{
  "d_model": 768,
  "d_shared_expert": 704,
  "activation": "squared_relu",
  "balance_loss": 0.000187,
  "lr_router": 0.000492,
  "norm": "rmsnorm",
  "tie_embeddings": false,
  "batch_tokens": [65536, 131072, 262144],
  "seq_len": 1024,
  "train_tokens": 1055000000
}
Below are experts of layer 2 (counted from 0) of a mixture-of-experts language model. Rows are named router (the router's row for the expert), up (a neuron's input weights, with its number) and show model dimensions 640-767. Each number is 50 + 12 x the weight over its row's rms, rounded and kept within 0 to 99.
After each expert's rows: a language model's description of what the expert responds to. This comes from a sample of Wikipedia text that the model never trained on.

# expert 28
router:65 50 70 62 34 31 26 29 64 54 35 31 50 31 69 55 51 60 58 37 53 47 30 57 47 61 48 45 61 47 76 52 50 28 41 60 41 57 48 42 39 50 25 70 35 52 49 53 46 55 40 53 47 43 57 46 46 50 44 52 44 26 38 31 47 59 65 45 47 39 54 32 36 30 45 50 40 53 39 55 42 63 36 61 62 64 34 59 48 61 42 59 67 31 36 44 53 35 59 53 41 57 39 58 44 57 49 35 53 30 79 35 36 50 41 47 45 39 54 67 63 52 44 59 39 64 49 55
up0:60 69 66 46 44 50 34 63 48 80 38 58 42 27 62 48 49 65 54 59 46 68 35 48 85 41 49 64 53 77 49 42 46 50 63 65 26 41 54 37 63 44 51 61 37 21 32 64 44 44 30 52 32 19 44 74 39 53 53 61 24 53 52 25 50 43 40 32 57 74 46 48 64 50 67 61 34 49 59 45 39 40 42 46 38 58 51 50 56 54 68 59 34 61 58 63 58 38 48 52 57 47 54 78 43 70 39 40 42 57 46 63 76 36 64 64 25 54 62 61 40 64 50 41 71 55 63 61
up1:66 67 67 61 70 42 58 49 44 56 43 50 64 35 71 36 40 38 30 37 67 61 66 48 46 45 54 51 54 57 53 52 58 28 37 42 52 48 43 53 58 57 44 40 42 43 28 61 64 45 48 59 34 46 12 57 37 62 59 32 47 27 45 22 43 52 32 62 46 47 51 60 38 53 71 31 64 49 51 60 55 65 36 52 59 38 60 49 56 43 55 52 50 49 36 38 45 64 27 38 63 21 53 68 43 62 48 41 57 48 53 53 51 52 73 31 37 57 43 64 56 62 56 41 59 50 36 52
up2:57 41 44 64 60 44 62 90 34 40 49 70 46 65 44 40 61 39 56 78 61 33 53 26 59 26 42 69 49 60 39 37 51 70 61 57 63 48 51 35 48 51 69 15 58 43 59 41 58 41 46 54 56 60 46 45 53 69 59 33 43 56 29 61 43 37 44 56 59 59 40 64 66 58 54 43 59 44 62 39 38 50 62 45 29 23 57 30 44 50 51 30 43 59 61 42 60 61 38 52 58 58 67 59 48 51 41 49 56 59 42 43 43 30 49 52 65 53 41 61 48 59 65 56 53 40 42 58
Description: Word-final suffixes

# expert 8
router:51 38 59 50 63 54 27 50 71 59 59 29 72 49 54 59 42 40 49 40 69 60 54 55 48 59 43 54 46 41 40 63 54 46 62 53 41 67 61 39 43 52 37 38 43 26 38 44 55 58 67 57 46 55 42 40 60 83 53 36 42 42 38 21 46 60 43 69 62 59 29 40 35 51 56 50 16 41 65 49 31 52 54 50 34 62 37 63 68 67 37 36 43 34 53 48 66 53 54 56 51 42 60 48 61 54 39 48 61 66 55 58 48 23 56 46 78 49 41 51 34 73 33 46 37 60 59 69
up1:51 46 49 50 59 39 49 62 40 45 45 52 33 54 53 42 37 67 46 45 54 44 42 48 47 69 44 51 57 58 58 32 56 47 71 59 53 41 50 54 59 60 50 38 63 59 65 37 40 60 41 37 40 48 72 52 41 54 57 62 70 64 36 38 51 27 55 32 65 45 54 74 61 48 50 42 64 47 39 41 34 24 50 46 57 46 43 47 18 40 32 68 50 62 49 57 69 31 37 34 73 54 52 51 50 45 49 49 63 46 50 48 67 65 44 46 40 62 59 32 42 52 50 56 57 25 31 36
up2:79 52 39 59 41 50 45 18 50 49 52 31 44 54 54 58 61 47 47 46 53 20 70 42 56 41 47 30 57 30 60 63 44 57 75 47 55 43 51 50 47 53 39 36 46 59 36 57 38 51 43 39 44 43 44 49 40 63 46 55 52 37 56 27 57 52 40 60 69 62 44 52 34 45 51 41 57 39 49 46 49 53 53 34 41 65 48 37 48 81 49 55 46 48 48 34 59 45 55 62 51 41 67 49 56 59 69 35 43 34 58 52 64 41 42 24 37 20 44 55 46 64 43 41 49 40 47 56
up3:67 61 61 39 34 48 28 43 52 40 46 43 59 40 55 76 67 54 50 55 50 54 35 35 32 62 62 45 42 66 36 57 43 50 47 70 42 61 59 45 31 41 59 52 59 46 53 56 53 46 46 55 34 60 66 66 41 50 44 61 25 74 30 40 71 41 64 70 22 35 45 35 53 62 49 67 46 41 53 40 40 49 35 43 63 63 42 35 34 57 65 48 41 59 57 39 50 46 62 27 72 47 53 35 30 61 40 30 49 50 49 57 40 64 40 59 33 54 30 50 48 54 55 60 59 31 48 58
Description: Word-final suffixes

# expert 20
router:48 67 25 52 60 30 68 62 43 49 40 61 68 72 39 69 42 63 58 18 56 47 67 46 45 30 31 61 62 45 66 65 62 47 39 36 44 77 57 30 60 63 41 55 40 51 56 49 25 50 59 23 48 41 60 67 53 51 50 59 51 60 55 43 76 43 50 54 46 48 39 74 35 52 35 46 54 56 45 55 52 64 46 33 39 40 46 61 58 58 36 64 52 54 42 34 53 65 43 61 50 66 61 51 64 66 34 30 45 45 65 52 73 41 69 60 58 63 59 48 59 46 35 59 66 52 51 47
up0:32 51 45 43 49 44 56 64 29 60 33 67 50 49 39 53 58 56 29 52 40 65 56 59 36 25 39 43 65 54 55 46 56 34 68 51 48 62 43 44 43 44 55 42 54 36 55 59 54 72 66 46 46 69 61 40 73 63 49 56 34 61 36 47 57 21 71 52 58 25 41 69 63 59 62 41 39 57 53 37 48 59 53 64 65 40 51 61 63 44 70 73 39 55 55 48 56 45 38 56 41 68 46 43 32 40 41 57 29 72 47 46 50 68 55 46 36 48 63 47 70 48 39 34 75 49 61 73
up1:53 46 32 51 40 59 23 55 50 55 60 56 55 27 47 63 55 51 44 58 38 61 53 52 37 65 57 37 31 65 54 31 60 60 53 35 50 46 52 45 42 38 33 26 37 55 49 40 41 41 71 48 33 47 32 44 46 55 69 44 48 58 47 61 63 19 89 30 59 41 54 62 44 55 52 65 60 56 37 68 33 38 75 74 46 50 47 47 57 46 80 47 52 65 64 41 56 63 35 57 40 54 59 42 50 55 45 48 43 62 57 34 38 65 44 49 53 58 50 61 53 51 40 70 64 40 35 76
up2:71 58 44 34 54 56 47 54 73 69 57 36 57 67 43 56 63 39 62 41 36 65 49 73 50 54 41 55 53 41 41 47 59 46 36 58 58 36 33 39 60 41 35 23 42 28 47 70 49 61 51 66 71 46 62 47 48 57 50 52 64 30 59 38 73 44 40 44 44 68 50 59 35 40 67 41 56 51 26 34 62 36 46 45 63 47 52 34 39 51 40 51 43 31 46 45 80 51 42 71 60 48 79 56 51 81 43 42 45 52 42 23 65 47 39 52 53 38 29 32 51 38 50 42 40 45 54 52
Description: Time and general nouns

# expert 18
router:51 30 75 52 25 56 56 62 69 58 43 46 57 41 57 48 32 43 58 46 44 55 53 43 53 45 26 50 55 45 56 56 47 40 41 39 54 53 69 41 47 42 49 46 20 57 63 46 75 57 56 51 41 44 38 36 61 74 33 24 43 41 40 29 24 51 49 62 53 36 55 48 32 55 71 64 45 49 48 61 49 49 50 45 55 69 56 50 57 43 50 73 47 42 62 62 56 61 39 49 54 45 35 58 41 46 71 49 41 57 53 65 28 33 49 36 64 36 43 80 42 54 56 49 44 69 59 38
up1:39 63 33 48 60 58 45 45 50 61 53 62 51 53 50 47 38 51 36 50 61 35 79 46 51 44 53 39 71 64 45 61 60 60 37 29 77 45 37 43 57 45 33 45 54 46 54 64 40 23 37 57 61 52 55 36 45 35 71 48 67 46 35 47 38 52 64 39 61 62 32 59 53 39 33 53 50 41 45 35 64 37 52 27 36 43 77 67 47 65 56 62 59 56 59 34 32 32 60 42 55 51 46 56 62 58 33 51 30 54 69 62 77 44 42 54 49 53 60 37 65 40 47 44 37 52 41 37
up2:16 57 56 38 41 60 60 67 47 34 44 60 29 63 45 40 48 40 24 51 62 41 71 31 57 34 72 49 72 50 60 53 59 46 74 73 64 41 48 48 63 31 60 69 52 49 35 48 65 19 76 49 43 58 62 35 60 20 71 47 37 48 64 50 56 60 52 31 42 38 69 31 44 64 69 61 41 54 50 58 52 54 27 60 53 51 62 40 40 38 69 48 69 59 64 60 41 39 43 60 56 52 67 53 50 63 39 42 58 35 45 53 65 44 42 62 37 63 49 49 46 63 57 38 47 62 73 52
up3:68 84 67 44 49 49 30 61 54 49 49 32 41 55 68 55 59 66 56 43 43 49 46 30 46 31 59 37 52 53 58 57 44 70 35 54 34 38 65 51 45 42 67 52 42 49 59 67 26 44 68 56 27 56 59 51 48 42 50 54 41 57 68 75 55 42 55 56 41 60 58 52 30 41 44 35 43 33 60 33 40 60 44 63 34 63 39 43 59 56 68 42 45 45 49 47 53 49 32 87 60 33 44 40 56 42 40 25 34 54 45 61 46 49 36 64 35 55 53 59 49 45 55 62 45 32 58 67
Description: First-name endings

# expert 13
router:56 56 57 51 48 42 34 66 35 45 39 22 51 55 41 49 57 67 50 63 60 50 62 58 57 55 79 41 52 26 49 37 53 45 63 67 62 43 57 55 43 39 63 32 41 38 72 53 60 31 56 71 41 58 63 31 51 67 57 44 36 40 49 55 54 68 42 43 44 43 38 29 54 69 61 54 56 37 61 66 61 18 27 69 47 70 64 41 49 35 66 48 63 50 46 51 55 41 50 43 62 48 43 26 42 73 39 61 39 53 43 62 38 32 41 45 38 37 50 54 28 52 73 37 39 43 58 75
up0:67 63 40 36 59 56 44 54 61 52 39 44 46 35 59 52 71 38 44 49 57 57 28 41 25 44 30 62 50 46 50 58 73 43 46 45 41 66 67 46 63 32 50 46 64 33 50 38 62 53 44 40 46 43 31 50 53 66 65 49 38 57 32 46 60 46 75 46 45 63 38 37 58 41 53 40 31 61 44 49 49 42 49 64 53 49 57 47 64 51 59 36 48 44 63 29 53 67 57 70 37 64 53 70 51 57 55 47 60 40 50 33 42 43 59 40 57 51 43 61 41 33 58 71 25 58 66 67
up1:55 16 46 49 60 55 52 41 36 52 50 43 67 37 68 58 47 26 72 50 45 50 46 46 44 42 30 39 61 59 48 61 24 48 62 56 58 43 67 54 59 33 62 37 56 44 56 56 38 40 46 51 40 42 48 30 44 57 51 26 43 73 69 27 38 38 74 59 49 51 65 40 59 43 32 68 47 34 54 47 56 59 27 49 28 58 52 34 50 55 63 50 37 64 67 45 59 54 63 46 46 39 24 47 35 55 41 47 69 64 37 51 49 35 51 42 39 43 47 67 47 49 45 43 59 45 46 50
up2:23 46 45 55 45 50 50 43 77 68 65 46 67 48 60 60 42 44 52 59 45 70 49 33 53 51 26 45 57 65 48 60 47 66 46 46 65 65 32 48 66 42 51 53 63 53 55 49 40 43 40 54 58 31 43 51 55 65 60 68 63 28 55 46 42 43 66 48 49 66 47 67 48 37 58 44 55 54 51 62 46 64 52 47 44 40 36 34 51 46 60 55 55 58 54 48 58 33 34 66 70 26 53 74 74 56 68 29 43 40 40 44 53 52 66 52 72 53 23 62 58 32 52 76 60 45 59 63
Description: Mid-word syllables in names

# expert 31
router:69 65 36 56 35 74 52 63 41 70 68 41 46 38 68 54 73 39 48 66 30 50 52 72 47 49 55 39 49 52 38 44 73 34 54 57 53 66 19 71 35 56 51 52 65 57 58 37 52 57 48 26 50 44 50 52 81 69 44 57 65 44 55 54 38 58 55 54 62 36 25 45 51 41 54 39 44 42 38 46 34 50 72 48 42 53 65 83 40 48 59 54 59 67 61 52 39 28 64 58 28 58 61 36 60 40 37 68 55 45 42 40 72 72 48 68 30 73 47 45 62 45 48 49 70 40 41 43
up1:57 36 41 64 52 48 34 46 43 62 41 44 49 55 67 66 32 49 32 61 65 47 59 53 44 58 23 66 47 48 42 60 29 55 39 39 56 54 57 48 35 32 56 55 44 46 39 51 53 60 55 39 53 75 45 41 47 54 66 29 69 53 29 42 41 39 52 54 24 77 57 50 41 61 46 35 43 39 52 29 52 54 45 47 62 45 54 61 65 44 42 48 64 58 35 44 77 61 54 65 65 41 56 59 61 49 64 37 61 39 48 51 47 44 58 44 60 44 60 47 45 63 60 40 61 78 42 62
up2:62 33 27 63 51 36 73 29 69 58 53 45 53 45 54 37 30 37 33 54 43 48 62 59 44 35 44 68 72 65 70 45 51 54 34 46 43 71 58 36 58 40 31 70 52 55 34 46 46 35 56 42 29 67 64 62 66 57 46 52 40 55 53 61 51 34 63 59 45 60 40 64 48 54 51 46 34 41 71 60 56 52 50 47 52 51 63 50 71 37 50 59 37 60 47 40 36 48 57 73 38 38 59 67 53 64 67 58 58 51 53 36 57 41 41 60 59 54 61 42 36 35 43 47 65 64 60 61
up3:34 41 66 58 70 42 62 37 46 29 63 39 42 70 59 47 55 60 59 36 60 70 67 41 54 46 53 52 55 58 52 70 49 29 37 44 64 58 42 43 70 56 25 39 68 40 34 47 40 57 57 59 38 53 58 62 57 49 52 46 43 36 54 31 45 55 57 35 47 60 39 37 55 47 49 64 46 40 55 69 62 30 47 32 61 57 60 33 59 59 39 22 57 27 48 52 51 49 24 34 39 51 58 50 30 40 59 38 72 40 65 55 53 58 49 39 58 51 41 58 32 63 61 73 47 58 61 84
Description: Single capital letters

# expert 3
router:57 68 22 47 56 49 64 52 18 58 33 51 44 76 33 57 59 58 67 45 43 40 62 36 31 35 72 44 53 44 49 49 68 71 59 56 59 45 31 54 56 55 46 50 57 65 58 53 56 35 42 65 54 48 58 55 42 48 67 83 67 61 52 50 70 38 51 29 39 39 44 69 58 36 25 54 76 80 30 45 66 58 46 39 43 28 49 56 55 53 65 49 61 52 65 49 69 56 64 67 44 48 56 35 58 43 44 41 59 45 38 38 49 70 32 47 46 61 54 31 57 48 70 31 60 34 46 64
up0:60 62 32 34 56 58 60 53 24 59 29 70 47 41 67 38 59 41 37 43 25 54 55 61 49 51 44 62 48 36 60 37 45 57 34 70 57 44 64 59 63 47 46 44 50 52 64 34 39 60 63 59 52 58 64 61 49 35 51 48 61 34 63 43 63 44 34 56 65 48 56 68 55 50 50 55 56 63 37 46 67 75 42 60 50 74 41 30 38 51 36 64 44 55 33 61 50 76 46 50 72 51 56 46 39 74 48 38 38 52 51 67 65 65 76 49 49 17 44 33 15 63 63 33 55 65 64 39
up1:62 54 66 52 62 62 52 56 50 46 45 54 60 56 57 51 29 52 61 42 54 60 39 74 45 58 26 56 55 43 30 47 54 43 15 52 56 68 46 56 50 46 48 38 65 24 49 51 43 45 41 35 54 48 41 38 57 53 55 32 56 41 70 58 24 26 58 77 66 50 63 46 54 58 56 48 41 44 61 58 21 55 65 52 50 49 52 58 48 45 52 44 59 53 45 44 51 40 40 44 58 44 39 45 47 53 50 46 50 58 53 38 59 37 56 63 62 36 51 45 39 45 28 64 40 65 61 47
up2:30 43 40 61 59 45 70 34 62 64 50 77 31 43 40 41 61 52 37 59 33 65 23 36 49 31 53 56 51 66 76 59 62 41 40 46 45 47 48 55 34 43 31 54 56 36 57 37 56 28 34 39 44 33 38 65 45 58 34 56 60 48 45 41 43 49 52 52 31 69 35 66 29 69 40 76 42 27 49 34 49 48 51 64 65 48 47 48 39 33 71 38 53 55 52 59 52 53 36 29 37 23 59 45 49 42 51 51 40 59 53 41 58 66 53 56 73 44 54 43 43 37 44 54 51 65 30 38
Description: Word-initial prefixes

# expert 25
router:59 68 39 39 40 52 33 49 32 38 31 34 32 62 58 32 55 35 27 51 46 29 48 55 58 61 59 35 53 53 44 46 44 43 55 49 45 39 63 62 50 51 38 52 59 56 53 43 62 76 26 65 34 54 65 41 38 45 57 34 58 46 51 73 58 42 39 41 41 50 66 55 58 39 60 53 54 34 48 52 55 44 43 67 57 64 79 68 43 37 53 68 56 55 40 41 38 39 67 41 53 77 45 61 46 52 48 47 40 44 62 32 47 58 37 70 28 44 65 59 65 65 56 43 43 57 47 60
up0:61 50 65 80 40 46 53 44 45 51 53 47 55 45 57 44 36 47 50 31 53 77 68 65 52 65 65 70 65 57 62 51 50 55 34 68 34 45 58 58 59 53 73 72 41 44 36 38 44 47 46 59 78 24 47 68 58 46 56 49 54 38 46 42 53 55 70 41 38 45 56 55 65 57 60 60 33 57 78 62 22 39 37 65 30 28 45 51 54 56 56 62 63 20 60 32 65 44 50 51 59 69 50 69 61 48 44 43 43 46 54 53 51 55 53 61 69 52 53 46 44 68 53 54 49 49 50 37
up1:42 49 63 59 52 66 53 40 69 61 33 55 60 60 74 48 38 36 38 57 54 74 49 46 43 55 40 53 53 57 54 35 39 53 47 47 60 37 53 70 54 46 42 35 34 41 48 56 58 58 39 49 61 52 44 53 37 60 71 44 42 50 40 51 28 57 47 66 49 61 42 44 26 55 58 52 39 76 56 37 55 38 73 54 42 46 40 47 64 59 69 47 37 53 32 46 48 67 32 54 61 53 30 51 63 50 73 53 35 44 75 63 50 60 51 60 52 45 51 41 43 61 39 63 46 71 46 43
up2:84 53 42 52 33 52 35 40 61 34 52 52 53 50 36 38 37 55 61 31 47 34 55 43 47 30 48 61 39 67 52 59 42 46 51 33 53 55 56 43 65 47 51 60 50 60 38 41 61 53 61 42 70 44 53 77 45 52 48 55 62 49 56 45 45 53 59 51 73 64 62 44 59 49 57 35 24 48 45 49 58 56 50 65 33 44 48 66 89 43 47 37 44 62 60 50 49 57 66 52 58 49 51 54 50 47 51 58 53 48 39 41 46 42 47 53 59 61 45 51 45 54 31 48 42 33 70 74
Description: Start of capitalized names

# expert 23
router:62 40 55 30 52 58 64 51 39 40 39 50 64 70 39 66 40 34 57 46 37 47 43 39 30 30 18 57 53 59 52 87 64 83 74 47 50 53 58 35 63 55 55 52 48 64 51 62 31 43 53 45 66 46 58 44 70 63 51 50 53 54 55 53 45 45 52 57 37 63 40 54 46 62 33 28 56 85 51 64 62 46 47 58 25 30 45 47 46 65 58 33 48 37 63 50 32 83 53 43 49 48 57 72 50 36 77 44 63 38 36 34 60 46 44 48 61 49 60 29 59 31 49 41 41 60 42 32
up0:46 70 62 46 28 46 59 57 52 81 44 37 38 40 47 37 53 52 27 32 56 60 62 55 67 54 46 46 66 56 55 54 38 61 46 77 69 62 64 63 67 45 64 52 47 58 52 39 66 61 33 50 35 39 51 67 58 59 24 47 45 55 49 46 27 52 54 39 63 33 54 60 61 28 77 43 49 52 47 61 23 64 40 54 53 51 82 65 44 56 64 47 38 41 72 49 43 49 58 60 31 36 57 37 63 48 46 49 59 34 72 61 79 44 63 40 52 67 47 51 62 41 57 68 48 44 41 59
up1:62 69 36 60 45 55 53 38 59 57 53 44 51 61 43 58 56 56 49 66 51 56 59 69 61 46 54 60 48 42 36 47 53 48 44 42 47 35 44 39 55 40 58 57 48 52 46 63 39 35 38 37 50 55 38 41 46 48 29 64 45 38 61 68 47 35 45 39 68 64 52 44 38 58 44 55 80 47 62 53 63 66 45 29 50 40 61 39 57 37 51 46 25 34 44 53 51 54 57 57 52 59 35 51 60 70 58 68 50 60 37 55 58 59 47 49 21 43 53 44 34 64 55 50 49 42 50 58
up2:58 45 65 60 66 37 58 44 39 50 24 52 50 62 66 45 44 46 47 64 53 49 65 63 55 34 46 43 56 39 64 51 52 36 62 38 54 43 24 65 44 28 37 46 63 45 36 41 64 61 29 41 40 48 46 45 58 45 55 28 39 34 63 48 59 48 39 61 49 62 42 65 34 46 50 51 69 59 66 62 42 68 23 31 59 47 58 35 46 67 44 44 44 44 58 66 43 49 49 58 56 64 19 50 64 52 64 46 47 43 58 54 36 49 34 30 37 66 61 68 41 57 59 47 67 24 64 64
Description: Institution and domain nouns

# expert 15
router:68 55 60 40 71 40 18 43 53 55 42 39 57 67 56 60 69 64 62 47 66 51 74 44 63 56 60 46 40 36 38 50 47 39 60 61 49 62 42 42 46 63 34 39 28 34 57 45 46 62 57 65 54 68 41 32 38 70 43 54 50 50 34 45 42 66 28 68 65 50 24 54 67 50 58 33 56 47 61 64 39 58 51 45 55 45 55 61 69 55 51 24 65 34 53 50 58 41 55 41 47 55 34 31 63 49 33 57 45 65 46 64 32 43 62 42 53 61 54 51 38 82 36 47 32 52 64 69
up1:52 58 49 50 39 27 72 46 37 51 59 47 49 76 58 50 19 61 54 40 38 54 49 37 32 63 30 49 63 45 51 39 33 30 53 54 42 65 67 32 34 50 39 37 72 44 44 45 66 51 39 38 59 34 54 26 51 69 42 51 49 48 38 61 46 50 67 53 35 56 56 41 60 52 41 41 48 54 54 66 52 48 33 48 40 43 38 55 28 58 64 32 43 33 42 52 66 41 58 47 46 42 52 62 36 44 46 57 41 48 29 35 42 50 78 44 49 63 42 60 40 29 31 70 56 57 61 46
up2:71 42 45 59 40 63 44 43 64 45 62 58 63 31 35 63 59 38 52 71 35 39 47 54 63 59 48 48 46 54 46 32 28 40 25 41 39 50 43 58 46 35 34 56 56 55 36 37 51 58 40 63 44 48 67 56 71 55 46 41 44 53 43 31 24 24 62 33 52 45 43 39 52 41 49 62 33 45 44 57 45 38 50 42 32 49 41 39 57 38 49 47 55 44 59 56 34 41 54 51 39 33 62 59 48 62 44 55 41 47 51 49 44 71 68 37 41 58 42 64 54 43 65 49 60 72 51 59
up3:59 58 45 45 63 51 59 48 63 40 35 34 31 40 48 42 27 37 51 48 67 66 48 37 51 63 48 60 74 53 59 65 59 39 67 24 65 60 39 66 66 33 56 49 42 54 22 39 59 50 62 57 63 39 55 33 59 43 59 22 47 60 42 70 33 52 65 39 51 66 62 38 51 60 66 55 60 52 48 45 35 41 53 33 53 61 49 43 44 36 49 47 55 29 61 41 49 57 52 51 33 43 34 43 70 56 50 51 59 41 47 38 67 38 54 40 77 64 40 60 35 52 55 49 41 54 59 41
Description: Mid-word suffixes

# expert 6
router:58 18 76 52 32 59 58 17 62 54 48 47 33 35 65 51 65 36 42 49 59 51 64 61 61 53 50 31 68 43 51 41 35 43 45 50 32 48 62 44 22 41 59 41 41 56 30 44 60 42 37 46 49 52 37 57 42 27 37 70 33 51 61 54 48 43 39 40 36 39 50 52 47 43 67 49 53 49 62 48 35 29 40 55 39 68 49 34 66 55 53 66 40 29 41 70 62 37 33 59 58 62 57 40 39 41 51 48 42 29 33 54 37 59 33 34 24 53 46 45 56 64 52 41 46 35 39 33
up0:55 52 31 58 54 29 51 64 61 50 27 58 64 56 45 48 44 41 65 60 54 60 49 37 39 45 34 63 61 36 50 42 49 62 30 55 75 49 39 42 62 36 39 42 47 42 33 35 43 51 73 43 62 50 54 49 43 70 56 22 71 50 62 45 61 44 73 53 51 58 39 53 56 54 35 46 47 39 56 33 54 48 47 45 56 35 40 30 35 57 35 24 40 54 39 48 60 56 48 33 57 35 33 48 54 61 41 39 59 58 50 49 41 42 50 51 92 55 66 67 53 45 43 71 58 51 42 57
up1:61 47 24 51 51 42 34 59 33 47 60 82 69 48 48 44 46 63 62 47 46 56 36 30 57 44 37 50 43 54 42 32 45 51 26 54 66 57 43 47 82 54 43 46 36 42 56 37 63 35 42 27 79 54 44 45 67 83 67 42 63 50 38 30 47 54 48 56 72 37 61 80 48 51 58 56 50 43 60 51 19 61 51 26 61 46 44 52 52 39 39 34 52 48 43 59 47 49 45 47 46 34 65 60 53 47 61 63 48 61 26 60 53 47 53 56 90 36 40 53 43 47 39 50 46 65 49 75
up2:60 56 27 53 57 32 49 59 32 44 53 30 53 50 43 37 30 47 55 48 62 46 58 40 48 68 45 55 72 50 41 47 65 35 57 41 44 67 41 44 61 25 38 52 36 39 35 35 60 39 56 33 53 35 44 41 30 49 49 50 38 36 64 44 46 36 63 47 45 58 67 66 55 54 53 61 53 58 43 26 54 39 47 46 38 37 30 55 59 57 44 53 52 65 51 42 39 65 48 33 62 31 45 44 35 51 47 45 43 41 53 59 63 60 70 74 58 45 30 72 38 45 52 30 63 73 62 45
Description: Foreign name pieces

# expert 4
router:37 35 45 46 69 54 69 55 62 33 53 57 70 50 43 47 60 57 42 58 43 45 49 51 66 62 38 55 50 64 42 58 49 62 53 56 44 40 54 58 68 50 66 38 74 59 31 57 39 63 44 42 46 57 46 79 50 54 60 61 61 29 54 57 37 47 52 38 49 49 29 49 72 58 64 46 43 47 41 56 55 51 33 61 62 53 49 53 43 40 57 29 35 50 60 52 41 47 40 16 54 47 47 46 32 49 45 48 42 34 48 57 58 76 50 72 55 31 54 32 53 10 38 54 58 37 35 41
up0:37 62 50 58 76 42 43 33 36 49 45 58 67 49 35 36 35 45 67 45 53 75 43 52 49 64 22 56 36 66 33 59 32 44 62 43 56 50 48 66 46 48 57 51 35 46 39 54 52 44 54 53 58 57 45 55 54 56 69 42 54 41 22 37 58 43 76 45 40 23 35 54 68 66 45 71 75 57 48 57 56 52 60 42 44 51 58 60 61 57 60 66 50 54 27 51 53 54 46 63 48 65 49 68 62 72 39 53 47 28 69 49 43 56 39 33 66 41 45 43 62 37 44 59 65 39 58 69
up1:58 60 51 51 55 61 45 64 48 63 26 61 49 68 49 46 59 42 38 56 51 65 78 43 65 61 54 41 50 61 51 50 42 27 57 60 45 38 52 58 53 43 68 36 48 39 36 54 49 61 31 41 55 23 64 53 62 40 51 43 47 34 41 41 60 40 34 41 55 57 42 51 63 60 73 45 39 57 46 62 50 69 49 53 74 45 52 33 27 24 61 55 53 43 56 48 50 54 64 55 39 46 53 57 32 60 69 49 52 52 33 55 46 65 54 42 51 41 75 73 58 37 70 32 52 55 50 54
up2:40 32 34 59 44 51 71 60 46 51 55 60 46 55 44 61 70 53 43 44 68 50 73 50 32 28 29 38 59 40 52 38 35 56 56 42 52 50 64 57 63 32 61 57 57 59 28 53 46 59 51 41 41 46 49 60 67 48 43 19 54 58 48 56 53 42 43 36 51 70 29 43 41 71 30 46 35 51 42 57 38 19 44 58 66 44 50 64 53 38 58 41 34 33 46 44 54 27 28 53 40 46 55 40 48 43 43 53 54 37 28 64 58 58 21 60 45 51 53 45 53 43 51 61 56 40 59 55
Description: Nouns after determiners

# expert 22
router:50 48 62 33 43 61 55 49 26 38 45 65 38 58 32 65 37 42 47 71 36 60 46 63 44 41 53 45 52 58 59 63 62 44 37 60 63 54 52 54 50 58 67 59 54 68 31 51 37 40 50 63 46 35 56 37 55 25 73 48 50 41 63 62 50 62 46 53 41 39 75 64 39 64 48 44 54 70 54 64 73 45 59 68 61 39 45 42 45 34 73 44 44 56 64 58 67 65 56 50 47 60 46 29 47 63 48 61 52 53 55 53 49 38 45 54 54 40 57 49 41 37 84 57 38 30 45 55
up1:64 52 36 72 53 54 43 56 55 66 34 46 68 57 58 32 60 64 52 44 53 49 45 54 67 70 56 38 54 56 47 44 37 40 47 54 33 60 45 73 50 37 43 35 46 48 51 44 53 47 44 53 46 47 31 32 54 61 48 55 52 44 32 36 42 58 67 37 68 42 37 59 61 37 41 60 44 40 64 47 30 54 40 33 42 46 34 42 64 40 44 56 70 59 39 25 39 35 34 35 55 49 50 50 42 65 45 48 52 35 40 57 60 66 57 41 45 54 43 72 51 55 31 35 65 59 55 39
up2:60 54 24 57 70 73 52 52 39 48 40 47 61 48 50 47 41 39 32 63 51 62 45 43 50 45 62 50 46 57 61 57 44 25 42 46 56 67 56 51 65 52 51 59 58 66 54 22 59 17 53 27 37 41 29 46 36 50 66 35 37 52 51 46 50 46 61 54 66 59 57 48 40 60 55 44 42 61 59 40 59 46 55 26 60 55 57 46 42 47 58 61 49 55 27 48 51 33 43 64 59 38 49 64 68 61 43 53 24 43 67 53 29 51 72 69 53 51 30 66 44 56 35 45 71 47 46 66
up3:64 54 23 54 66 52 32 47 59 55 42 53 56 66 55 56 45 56 55 34 54 32 52 44 47 39 50 44 51 73 42 37 37 39 55 51 41 75 47 34 66 62 62 46 34 51 45 51 68 53 38 41 72 55 51 32 55 65 52 45 60 39 48 55 58 55 54 35 62 53 43 52 44 35 34 44 20 21 30 34 56 52 33 32 42 43 53 53 46 51 25 62 69 62 11 54 34 51 43 52 53 54 44 25 49 69 54 43 37 61 61 37 40 58 22 62 22 63 41 57 39 56 49 54 67 60 66 60
Description: Conjunctions and linking words